python train.py --n_layer=13 --d_model=256 --n_experts=32 --experts_per_token=2 --d_expert=64 --d_shared_expert=128 --activation="swiglu" --moe_layers=[0, 1, 2, 3, 4, 5, 6, 7, 8, 9, 10, 11, 12] --router_score="softmax" --normalize_top_k=true --routed_scale=1.0 --balance_loss=0.000777 --balance_bias=true --router_z_loss=0.0001 --router_noise=0.05 --init_std_router=0.0088 --lr_router=0.000613 --vocab_size=29678 --norm="layernorm" --norm_eps=1e-06 --tie_embeddings=true --optimizer="soap_variant" --lr=0.00287 --beta1=0.95 --beta2=0.99 --grad_clip=0.5 --batch_tokens=[16384, 32768, 49152] --seq_len=2048 --train_tokens=292700000 --steps=9148 --dataset="wikipedia_en"
Below are experts of layer 4 (counted from 0) of a mixture-of-experts language model. Rows are named gate (a neuron's input weights, with its number), up (a neuron's input weights, with its number), down (a neuron's output weights, with its number) and show model dimensions 0-255. Each number is 128 + 32 x the weight over its row's rms, rounded and kept within 0 to 255. Numbers have three digits each.
Before each expert's rows: a language model's description of what the expert responds to. This comes from a sample of Wikipedia text that the model never trained on.

# expert 10
It responds to: Capital initial letters. Single capital letters or short pieces that begin a word, acronym or transliterated name, such as D in DEAL, K, J, G.
gate1:171162135229139077122105127155098106150128154174166131158133102178123138086114109105123120149134165111121144137162098115130096155163144124142113071160077170079149136181152118151097173135155115148129149067111122128104079129110101110071107132134122126096139094053123114096170103139107101159118159073091156062085114095094157218098151169073176142094159087117156046063113107118093094092152091136080166204152148125123103088127189161109129159171148122095102143109107115102139144096144106104121171127091143138138148190141069119133134171082138118180092170104124097129086167125109065087087146146115149137068127146110136118146143135145165098091142118142142157170097169161147144103106170166121162166125180195128152051184150098082146104133157113170130131122110113143154192196168134
up1:208099156154176124108139165117167084184119154134127164194147132085129128109159113078109093102140094102104162132124145169122121207145126118134154096091103151152190158115124131127123174087074135195126129125150183117148109162143105142119143122132137119097144120121158136134180116148114173093144135083111134140116146125096144168158104168110131130092117142143135067120120122125140105111163036138082145134111144134103038153110129124123115174144173115113159110103077087058101110105073119089134198146096157177088054139168131099143071112145127118122174134171112153043116125156138122123151110205129198179142072110161132187147155124107152171111172088138124118178105179143090060127134171191124119142153099091103087100114144191136128168162176072094162130166064114095082140170114140
down1:174093164123076051131185156111199115161115097125101122194166078130098131143075081146170134101124140167110130124137123113123135149116061141120105113129118154056113182076171121198063181116141164092159170119095130150152144140103089103139137175184117145125130150156143049085111174128107121102174130131174089154089141122112163166128137132043145130098118131154072150166149088121123162102152091064076069115131135176115126103115084141125073057125161097116191093128126133108161141146102155124119144135097131158236092167088158183112136088089114118137150148194168151166073152121162057131101127126112121108118106179121105180110115114103110156093147183090125166145115137097182109153145087161146092127137115140165095106144141148157110162121085082161131121143108127159148129107132089

# expert 26
It responds to: Articles and determiners. Articles and determiners the, a, an, this, same, each, often after by, of or in, or opening a sentence.
gate1:171127175095119066182113127154153136146156097142069131146105136159160064072098143183158084137120156180067120124126071121155166101179164157175112154163129123084155098120088093141158200133120107124102136075056139213170085157109177124155071151085125078159121143085098066085134103176048130133194114144125083157166139162129101128134097192123083093093146113170120110119149136121126107106104125086128182097118134109142121177162121130135093145114088063085175164127152100134111142093141174095087133153094142118159156101177152116087150191115135153154116149124078169115166127172108141118141187128122148144079132112136098111173090089133171159146106150169144153163105118115091109059109095113138131135121161099074101134144164118137170149116134164091123076117089150052099160127163151
up1:135109157133183102132181095112127179180090129178094111184136120079092175149054164120159165201176162135186080114173128120125138163096142141165188157130095130075085208114147135143102128146106117141104117128092088135150075053131143080074138119103109074122129146083103084128091087150110100142142074149122112115121177120163122188138097122163180139117105085114101153069118118095166148096150199124171115099167148118136130143138137092062106105078136131165179122156119162139125183124114156104193142176121146118111150176075108136136106136146076113127098191127117195119117097134088101174108156086109124107095124110142145127142183149123138114142044118136104078164066182114149111144129107146195121116150112167098099175180144176181141141137076107074092146119105145119106102136129128
down1:086174049162150100090100169159178118124103170110118162140187109093107131118156122100105168057095089127118098111187100127107080093170113026104153173117111168111110075104184148094087091091155167138147172135153134142113105130103077145123102154141152134124089081085131173157093159115214142103118165196105159156096101101160072137111116141102144211149160110126153130182176135128077120154215111126115136153143111127128108136131164109152120132145122122160159103169110135121100150135123162167144135144096123106136128175152123079098132102119118129087126157115114116123067177155160110056130116136106069131109125100126100109140106139084118111139110111131069068167101115135065145173125140116127114218098107162245165155139147157144117164151114166187145165123133092087104101143144154

# expert 2
It responds to: Possessive determiners and modifiers. Possessives like his, their, its, her, 's and noun-modifying adjectives such as political, military, own, civil, mostly in biographies.
gate1:116114129072151144083150128140178135114149154143189151118135114152155165113141071108175175083089102134094109155140117127126048174102070150123095137121106109124112146091165114094118150135097123131078119171149068070152191154108112195096124099096153163127120139106111181133115186132137109120162159157153129146183159124177165199170089106052143118136097132161153089161120142157152175094131090135112168145098160131155134157133150154105197071182147138153116072123118092127120087136139083120181104229154188133115131120112110125170144149096122132169104085107079179117091079148128093134127081120168151145144071103126115156117111090091140170165150091120104104104105141068102193176130146104139112123130180168091150130107155141146148098196104166101136095213092081142177115069101110
up1:134130170132125107073134161154140121102116180140165147144165098102155143116201071112153124124082076141128139131128104118114111171130122155110107092128081094123119107099108149152126173093130167110113124152137091138167151154097061171086151124117155175110117090092118159119134170165175148143132142104146152227175141176201180196110065126045143129125057109108132114140138114148117154123141091125070114136108134149148155124172159110075171103191109159192124070099160036106085067138095107134133090216123179121102140124140134136118137167107131109155099080066144155160069080176131110084160154113130125144129102105139111117127119163101146180147142125107105124131120130071121159206104187113169130148122141129130153139184103108129124125187109109131156116155107066132189178055121098
down1:152099156112128178189124105074095117116149080125140116166101120065182174150149131110171110147101204164115140185114112101113137140135141121136101106133114115147095080089132090090126158081144143180136099129159065106108116127131154155117203099137081107144099120150065128089172099098091163089123110131162124162138116184077110163149111069179093145186152116129129113137118139134163115149113156112141162119110188141039102192151141118114143123087100154122082192152080122169112024086124103123110088132147173092095102117167148107104111122113165125153097185124121106134199153199128114134106126156124131151137116091118083125123187159127131102079083196143094181103098165145164144122173103136095073098107080127169136105113131148053133081153164129163161192155169190089125134120104134

# expert 18
It responds to: Verbs and function words. Auxiliaries, pronouns and particles in running prose, e.g. was, to, had, he, would, not.
gate0:127133183168134195091129114160105100157124110166118137127135119140117076108083117106154201150073085145077095096085136135167116174144138147162126120099164161153125162173112161139140129095152119133118129114152134185155128089112118120104124107147043118109116063175100093137145102195175064105195101114070147113113149138118128098126178136155125090149092158163168152108151100071146136096065187113133128107153149075070121176117142079165126129114140083119148097137183111144183182181168072136135118185105161177125138140084113144122151121118178134113186121125122203014142057104137189147100133151108155081144125096165143056155106191145116154125120066102068111175112114122114121074166143161130096097102149138103104133116161102142117111145157079109133105136099145094141119087114131
up0:169112140118119118106122120132118133161163108139108180176099127164122080115094088156114120061105144154084123095095147137163128126135124139192079159149071135172178163131157144137081094115109147139134200131141107139154149143132123142144104118179131102124130094130180129122124181169099123094158156137133080121136138096124153121055154137167101129158077137104096077139177109079158093067097156124147120100115122068123090194098137173111128116106104148094151190067155114160152152129239078104160108208139136177110131111090199121142127093098173122154172177092122154064145077113121123158064073149164144105141063171187129141120110134111178163145074110162072150173204095137094142083124124142103100151146118127093114159122152053163130091130106105106134101107070088110141172106112166
down0:187147155127104118130146154144137127078143166130166127160120149114106119146150115131117101154154133079124151093131200087111130128126177091131218133099073148154099101117117117185123137151132085100125144187124217140141072159171108156092087186149116096104137142123087110106105077112100069135118091116077121078116139119106111092127118154129145165092109147150112146167072096147111164155133065168136124111088144085110135126173143196091112140139161137058099088100094143100167166185150148087133118139103121160130147149100147067121079129094065155140141101111135168182188111070150133141170167200155120091156115111109155103129116182134145083125099087136089175153123217081164142113084178136111097121064140097234127148097131120133134175076143149118185154124179155155117100090126105

# expert 25
It responds to: Abstract and topic nouns. Common nouns, often abstract, right after the, a or his, or their suffixes, such as area, film, system, -ence, -ption.
gate2:140142113162057128061105124195140107106098174149128125086182171109136120172178087088144174137085098141150163148146176156109108121167050157172092182140165140163127110111069153162140065118122180114135088105091194054144096120173077158155161109094113099127148163117138122118066125148098102091137185121116161131102081154169106106133136094157129201090079194141084137171109161133099137134119080113088143142108202146133165091112112100135100105133137164221138094067158123073126145113094112132113092140093193153094147152113092118158105152126151123156113119166110116098047178090199138074104106099135158108172108095132108102144160142134090126130100102104141193169152115130140138142163111128114105137128123126138135141124090148119085150109091096103106156114144131189096178136066152
up2:152175137084204122141157171063134118091127133094143187182103106123098105126145151110125102186160183160125145113103084107127057100076208170102137112136102176099183142156148114154115153139149077125176208092106076150078134087103134079101101146103168157111147141125127122132111132128183131170103034090103071161098152134156126095090090074108130125156181088132138150146143112122176139149149203156113118147155062081130076140181170113154153132141116072076171110149143134138073076137104167102146144085145079141135115098092141116125072112130120157120065086115112106177137083143132105092154131187124104179133144208117139126110155164154085145127088152137116110118131167142176164095075157127142148140100165127116137149106171141133111098171182160171102123103095125076098133133134156
down2:135052129206061082167152110169078086096186074155117189136119105095084153130121145140108110092115157072155122116139104143099147097161085127106159159107087071148114081140154140161143114165103153166098069146127090136105173163114197163107086086083143143171178155077199161126163059195090128109166113088095106126135179124156107143126126128184108105141111122158117145099154148137172106132144171175108166120071192133088118173152050155136090071175096118110159096106111113100159144128148133132099137139163133115145125074177174168123094084132101118150095144132152136097131147154119144164152115170134149130049134091167098136083128127083129122118123153160141109080062139158111133092116128147079119077108122180119114102123110061129133128101140130135137165155198136119189116132104189

# expert 24
It responds to: Line breaks in lists. Newlines and line-start dashes between entries in infobox or taxonomy lists and table rows, e.g. Class: Mammalia then newline.
gate2:137173068126118098182167107109126132104165120048120108171094103154167125136133097141156103139149122152130117101126106063049102081096161119071125158194148078108152124053134112123179092178141143147136106110142133106193096163165092173128158114092152120129171129102179131173157093084141118165208088112129152075105188090095147130120136139118146110119113071103109098170106166120161173202132146137044166131104118089149114135117156107133124095136111113137133211155070161102087192122109126172098132108105090182133111143146122126176135151138150129148127138167149136110119164194120097099132158065121137147126102196113186121157157156103083089040083148090138122113152141092166130159145100126135119146097090103132158138107101131146198152153138112097036165166120129158102106107123117
up2:095124045116145113120198132136059143149132127064153088148164076152100118123123131122151126096169105148138160106134066137126141077109110158119106132188119122047107149140161088117154177114141087108219143086188125089121055141152166165154086138134129097133107107121154159128155122153147134151171168134087040142142182103135140151153119131100191068153141144091152110116130135125147125116083112137125093069054106072186055185164154134134116070141120115101136151141132107129077155083123106141135111144144120144147171143192168146090086112121106101167137140138119163050116072180154140117167115117181098139142111190113162154181131169147095107095071176120123118084131139104153110139179127106133085171110108099116152145125121155103150120140107101122094182176160054163097170102141164
down2:133161122157105087090115160185158163134114032113133084141095115111068148127146120136118097135149119136083054177061122076083172156143148189075057147099104133096142132127121157140095125133169096133184143099105138106135071077105104152155134075064108146123126161171138124106142148131096118105125132176138174089221113166077128195131124144154209116102092131065143129109157136216162144181104142156165125124130091163165160134141101133119108115180128173104096175138149172140079147092134151139058159120129214146146075117156095139096078132130108129152102147097124082134150139121143105154147064092177134120116145125158153148136154109101155113094104067146088143128124130134194138101168130175062117156150115129172116088114106134128184152126147100107155070126090104162099136114092112